Experts of a small language model: width 192.
Below are experts of layer 11 (counted from 0) of a mixture-of-experts language model. Rows are named router (the router's row for the expert) and show model dimensions 0-191. Each number is 128 + 24 x the weight over its row's rms, rounded and kept within 0 to 255. Numbers have three digits each.
After each expert's rows: "gets" lists some tokens that make up at least twice as much of what it gets as of all text. This comes from a sample of Wikipedia text that the model never trained on. Tokens count by the router's weight.

# expert 3
router:086111129139120172179119140104152143149137089100150087128088150110102151112145148114137146098133128150119108130109146126131129130098104136160150131139121157136129130105095138102140082112176149141111149116168089115076181121133104111118099171144157152142120147130133148094156153101159106098121146101161119100136143117119096173127092171103136142094137117094168150109111120177142164135132150154138103107137140088095140139117138144151161139133084163167130078103137116142141101145121154136117135150150149119122124066107125163120160163129135145130163144192126103118149158114114136137
gets: "\n\n", "\n", "===", "==", " '", "===="

# expert 1
router:114142158100142127162125149129140096127092082092142111113128162108131137121129164126116123102178110138193151088105184141129124133068143166103145188129143137163111161144072159143114098129163160146098160136131118098104152122091143144107111141127129186195150136121128179118122141123138104102128132128131125147111157146153098138109111161107105126119130110116144149125112154152165140126136133141147123145120153082122097110136157148119148178140104134150101110122109076139176104153107168142150138142145134130119116131122105119116144148124144156158175131139141114094133154093114140154
gets: "0", "3", "1", "4", "5", "6"

# expert 88
router:127115122107139113155122124115159116139135112117158130113131163177109163118166157086131131088146107138157125108116144136094137120080128148124135154121147156132158149142079134152160140138145130137113141076168142100093151147073131095136111120108110127147150145100112170127117143115145075122139107090133121106133164140129126144155092179063148165093164113146138129165081144153138138154084114173129107147153132115110114119149165113164144144143118137176088118155097126110156098163109164111152144136157126134122126069142112123132126151102106144116142153155171120111109164104133117148
gets: "o", "i", "a", "ia", "e", "u"

# expert 71
router:107109121122134162149104151109144121170111105112148107126128127153097132133148164101128157075143091140128142081094143173097105094120119156131136129129114150149130127113107141127095108121178156128113158121145113098128133110093129134101089142119161145150158156134120125108111136124146091136126120100135091098148178160134126147146100147121125159123134148139162184163098132140111118158089127158134131130166150109114122085132168148163117155165101154159093124174101125114142119146120155146166150146125141131122136100131081121151143177093137170090180169170154158145145159125153118168
gets: " to", " He", " he", ", he", " had", " has"

# expert 89
router:147110149111127127147120102135145144144121114111164122078127132147113147165117176116124176094157108122143137126096128149142141099102162144160084138126156167129120136130081158135116088119176113139105101109116154082065149127130107121103111148106165161151128165096120167096128163123109113112108151113106119109140166106154085155109089152111135174082150142114134146137128145165129159144100134148092124140127132084147111113150158129133138169131118187168117152130102097147140084170115135144136163115157160103100148123115136153098153147134122144139128160125124153145133167099153158128
gets: "le", ".", " Le", "re", " le", "\n"

# expert 36
router:138112105126136157125130149121156126127070117106133097128123141153111162139165128111127144121159112139186127114107145137121127110117101152145128135106127157129131152149097160148140113160156153162077127110138121110123179139118140139082096114110151163123123164144103136089142140129127122138097090115126083083131154142141106137133121135120137149116170110118138148149116151148139164179123137158103109120117179080099096109134179151126162144148103146143107111130096057154144118163111161077150147119144146110107127107104104147167123139126171158107153157172144142136132157096178116172
gets: " the", " a", " of", " The", " of the", " as a"

# expert 60
router:145120150099121159174099119133146092166116099085163096125110119154099130116143172131135107102153114138157133150095142174084102127070120137149131147126131119120130139108075166118127071173148146151098165142178136091098117110110147113108140162147136170134153122150119177087169145112129106132117094117136113097118142144136127137125138154089132126152151130098136158122118143182163172144112107154110100113142149144125128117135156124123151156121078143176109110124142121104129130148121131118156152149156149107101114111112086141126175156091136138140165151137130137122111176090141150142
gets: " |", " |  |", ")", ";", "|", ":"

# expert 62
router:132114134119135156151123104135135106140090095125165082126115132143127126114144165134146140098156100127189132121096162151090132094101103151114151142135118143135126155109118149146097082137142140120132146086157134109092147093115145127075077141144146175144153142143117158113109128100159118146127093119120086124138179146127083138110108146073102188120152119102142144161127114156138160141119126166105120124164163111127098092137148123175160150170135137137093131130107111142113133144139143110160142133119124093118107122088087142146155174117150116097166140134156149116142126092170161164
gets: ",", " |", " and", ":", "|", "s,"

# expert 34
router:097137114135137125191146138091148103134103104131155089138119130119099170168139128106150156097148102148162116104119158121129108101122132182118130117094147125134141121121080152111130101141173159153117149113154113084133164091127146122113116113128158150155171101136127131099149108111170119156128116104150093122109138177174139140107121140121137147135144122109141142134143140169177139140101125149087105118137137104089141105118143154120157170162083156157123096142126122184154101158109129091159139118155150120138134103133107147138151146091161159109135172147155151147143134113168189117
gets: " t", " H", " c", " m", " T", " h"

# expert 31
router:114114123115100130177123146097133137171134094090134117105101149144094134146148145106133149102154109136139106135125144139083131072096112106109130149117124138110126161096080167165116067124139162140123123098123126128120146107122130128100083134133184152175152106118124176128142116081144120125106117113157113099125134131109087134120101141048121131144146120103151134110073146161125140130103117159145110091119134110131101124139115145114149154133106171149107129129114084146140093127147143118168132142123133101085092116139080143137132172098153151101154168156143114122093143088132152157
gets: " | ", ", ", " ", " (", "–", "| "

# expert 87
router:123136132139135148149124152108181168148123106108128083125098141142106150136139127126172158129164061138186140140098140131093138117080121147132129133111155142146143147074096156181113098151161175166109184123152150081084127115140149111102110132083145139137144159166109136120139130093160108125095092103124103095104117133150104125139136165101120156053118113104155132146120144154150125150101130120105136104146157122115124133149151142150163155138128133171100092159098086115132127131135134119150178117107135130124116085093128136116116154117147157118141143148141131116136140122115118137
gets: "ing", "ed", "ation", " and", " in ", "ating"

# expert 23
router:074113149108126150169117114070155155152119138087117105114099148160128153160139167116165148116156111129145093107092138126106114066097114121121142150109122153134126149157106141149157105133152188125091125102140150115099157101114128116112099114117182155155139106122097137093113158081144130151132126088125133093135126122133123173164124139083140143115144106124133143133117156142134121145119160147104129081141175103119107133120146163113177150162104166132126137159129083127142106167105132113160140165114140134124117131091076129131136142116179163090156130153121146135133128096151125148
gets: " | ", "; ", "–", "| ", " (", " "

# expert 4
router:114143105136108174173130158115129132120081091084126074108125124151129139136166130168166138106140135139098129132113175190121121118094100141127104170122126107137108142096115163173168109163122149121110171090167111094094124095090152093114099123109154173186153153135137113100122123113153122125152126092134105115143138131116122147124106158105121154110166113120134154122143139155125126149109125148128107106142146094106133096175139152090153194132093152141113104151096116124137119141103148115158125164111122123130101127104100127118126160135155117129175139160131152099114111093138158132
gets: " S", " s", " | S", "S", "- S", ", S"

# expert 90
router:113119120129129122173118131085139111127089097096183106113134118154103145132141176105151141085137068164134099110098149150122098100106112148125113152111143168133135158146131138143113088161163171152085149124132120074104136108124154101101101155100134172186168143112120149135132146085151100147146118114152106108110152130140087143129104143085101143090120122107125151152101123184165124142137094163109069102137143090120127106138118150145146149137076171130127143163098098148151121134140149141148149148111135092128142120114102143150154136111136128112138130139158123130124119101154132135
gets: "1", " in ", "2", "–", "7", " In "

# expert 68
router:109133134131125147172133131115161116106122118078138074137139137140137140113164145108121120097140091162180143074083141152132137122091094151104127167133130152142113137159105150120110112150148128112098158115139101090090158117120111133119131116122141179160171118136111157099122147094145118128131102114139118113110146128126108137132093161088145164121133109128140140129132168162134118134146131173149111147151150098106081077133131137113141145159096147143116114152127065105164110164102189126140159134132132107104125098108114112143125139110146156121191115143150152070127136074153152150
gets: "0", "1", "3", "4", "2", "6"

# expert 18
router:140099125110132168137133120137155110144097104083153095114131132164099155132143168131124141108146103143178142124088170144104116114095102146133121136116122152131147148130114151119118090152160134127089145131154133098094148124097145128086139135140138181129165137158117144081138149103161118153124091104127129111144136140124097151098120136089153141126173118097151161118133129155175148142087111178099107120148166088125113120094161175170151121148104128137108102138126110132115119152141110085164142145138137104109117136082072135153153157111154140111170179150122147144123150078155147157
gets: " |", ":", ";", " and", ",", "|"

# expert 85
router:136116117113133161147133138071157158162131089098162092109126138109099149143162178128138141071171105119130101101098151165115125102087109147121119163112135178130120159131108165139141097141171141167117162098129123070100150092104103123131123152143147154141175173148097142094123142116185107108118108118178111106142147166130086148101104124116163128116141127109158134128104133147125148133092116161118099101130143078099144116150126155135144138160128157187125106137090121167130107145143128097146121142151150126110132117120101123122153150111134107110150139147131120139150150111157144137
gets: ".", ").", "s.", "\"", "\".", "es."

# expert 91
router:140120132132110113163105120132158131154099090099129057135117132123111143107163169142117117107155111121147112111107147162077112091078123197149135125107129143127120144132107163129141057129162137138107149111143103069136128096108115098097098132134136172173116166129095179104118136066155127126154127122143090158147161168125115112110133130098164108090151136139134144138134130132135129127128137198133100118132138103119122129131120114154133147143126149146081100105113095177164143141103121111154134157125130117134165132114097110156159151107149141099128122139124114117144156094122147138
gets: ".", ":", "′", "°", "–", "-"

# expert 12
router:098147099138137152160125102128150117154097089120136073107095140118106191168113117139178177094155097127126106125108167162115117087098146153084144159145108174152121146134134154123138089134135137143117145156135129109104124137147111091112107125148138158129174122135118148136131154102105129134135138110151113122114163174111123114130148136124132180124116113118164152141124184205109147123117119121105143148110133092155126086135124170145215141153110126130098093120106093129114120147103171116134155112145119112116125119144105121139127126117097155103153154145144106120164160142142133143
gets: "th", "st", "ag", " Th", "nd", " second"

# expert 92
router:122096139124100160133122126117161098136081114109149092104112136157106165114128178124129144110181121163124132103086132158099124098110104135086161138104111145131114156133105153132110120158163170135115169091139131085137143090082123103087106149124174150144180132145106137123148135115123139118122105124137122118135164167120081122119108141116173159120191128096157137137091125154137160156107098155111104095158145102103140100126157156160142137148116131156094111156125093120125113145156144118137153150155142099124113125092092160152120170128154138140158162144141136092123160119156155150
gets: " was", " is", " were", " are", " and", " to be"

# expert 80
router:132106141137089162161139141117156112143088098126138096131090154126133171145171166106127125086155050149172114099071156116126103120134137164120131166123117147147114142116107144144118066119162134153101157112124131079129158126127120125127119143100146161166152160135117125135109157109140148124121115109161124124134180150124122166132134169083121122105156144124132171151110153137163142145126092151118097130165129073136129119145133137114140189125127170131086107137095094135144131135154152093124171142123139111117115119097126122116167166129115133092173134146119152109139131103134132160
gets: "2", "1", ", ", ", but", " =", ", there"

# expert 8
router:110110108154115146208107135143143126162117082101127118106096133129109126125159196137169144097150106131124126108066174139115121099094139145105106123096138155117148134125096154115115115133132141163100165094133139087074151134139149148107124144084149150156129153138126135104120143128134147137127126097160098135146163138114091136085108146153145139112142084103169141156094153149157174161131119161138148117125140120092111121120172164114122149135119160168123105150125125144147099153139153110159117134159162139105116122114085145126143141100132137162164152148163127112087170149117128127
gets: "\n", "\n\n", " =", ") =", "==", " =="

# expert 44
router:106107116110100194142096140126155123134113101112126061148115160151110158136174126102175139071149109136157136120129168117126134104092139161141118158122123159142119143120103144192130089141160132161121119081171140111090159126118106095114123153148156145154136141126147159105125141105159109107089136097180094109117139138089088192139105154083147163095112116091138145138114113164143127141108109136148115111120156108097133105123126124118131187136120140156108107119106123124140142127111147149178125132133125117115126122125130129123164178147138143095157158147118093101142132111138118128
gets: "'", "'s", "/", " Z", " | \"", " '"

# expert 86
router:096095105101119138153145143131139136150103106110146113132081139156090164130129156097149119091134103132139104081098190144144118101091104137101124162098139137108120170151120137141141124140154130120114170139122126111105161125109130117105126106096092163209158145103113143123128141105145125096154089129133145116123144108153099187144120129080108118141139094136126134129111132117122150134124144104132101119160145114091107099122127173137125133161085173148105104138113073151119117157158109104136147105159161142106142061127135132132147138120154114114132153170169167130159122111171149153
gets: "1", "ar", " ex", " re", " pro", " pre"

# expert 0
router:108121144138134136183136098112203092140108090130178095072107139155114146146153154116131135092165083160143099105089138143128133125120145154122111142103135164126114148139099135159136129106154155149138147125112095108071143121108163150095074146129139175198137118119097159128105156114139132129116105118152087101091148147143109137116115137127104117107147114114131129113121133165165105132116104156152068119109127120099088125118119139107137156169119159138121126165088088148146112156116142128167120150119105118123135124105101132161158167125122149128147140160151115112141140122142127169
gets: "1", "5", "0", "4", "6", "3"

# expert 79
router:132138127127128105174073157107127116123127110094158138066118126156099141123119126165133180153133074105179089116140163138124106103117130132136152125155166121149145126117120127145166101154132120113102144086125121116111119119089129134095127143129121127176161136127106132085163129081118153122140119105151117097126132115161122140119100145129146144126124086132139130182132166180133165147117097167134143133159143099103121143123115173142183168166106139130097116152090088154158123126129121094139132167131135111101104105105098137135161135063156109131134153126160137128120176114131118159
gets: "em", "im", "am", "um", "om", "m"

# expert 25
router:129128124136142119169108142127184158140090131119150114061057149123116146149133170143141161083137105134121134111100129173105100075115116130108131152113118145130120108143070135171114143160148140165106137145122151099100119126128090099076086129092118131156166127147124161112108151129116139112123123103149130119086166142124103132120125144090159162089145144144170117140093128153175171133073149159121116111114147116094117093124164113138103146146108139126112120120126115144099107122129128121115176123148167144110139139125117172138113149112163134113143115162134127141135166097170120112
gets: "er", "y", "t", "or", "ly", "ry"

# expert 30
router:114132129147107155194139094098107105121115113121152086147093154127106130126139132129142160105133109163170111122103164126092130105099162161113128148111161141161129165134104135133131121119166189126098156122146160107124170096104145107128078130095139137174172127130139149119139171098172108125131132104163099108114160157135147127093110154092137158109138133093157189113111151176169148145099114154130127111141142095109115112110130159132150192156127148134080127128122143157159132162105136113164116136138110133126114110112095132161111129117151159128141142122175112116139128117149146101
gets: " K", " V", " G", " H", " P", " M"

# expert 39
router:101139115144106132130090131118130137148089108116146099117106132155080164153150118114150139109126099128168110134112150137126130137100155142127107138139135138140140132117127168187150108164145161129098162114129132104097146112088102086102112155150144179155158110121125166108148169118137113124112107094156092110135147176131122134116110140142142117110131132113174147153107145163151158157119121133142121089113149079122110076147183139129173166137091166171110117147117103143156107169107162105149158110140152111099111101134114146152113156099149108115170141180158115117169149109153124159
gets: "'s", " a", " the", " his", " The", " her"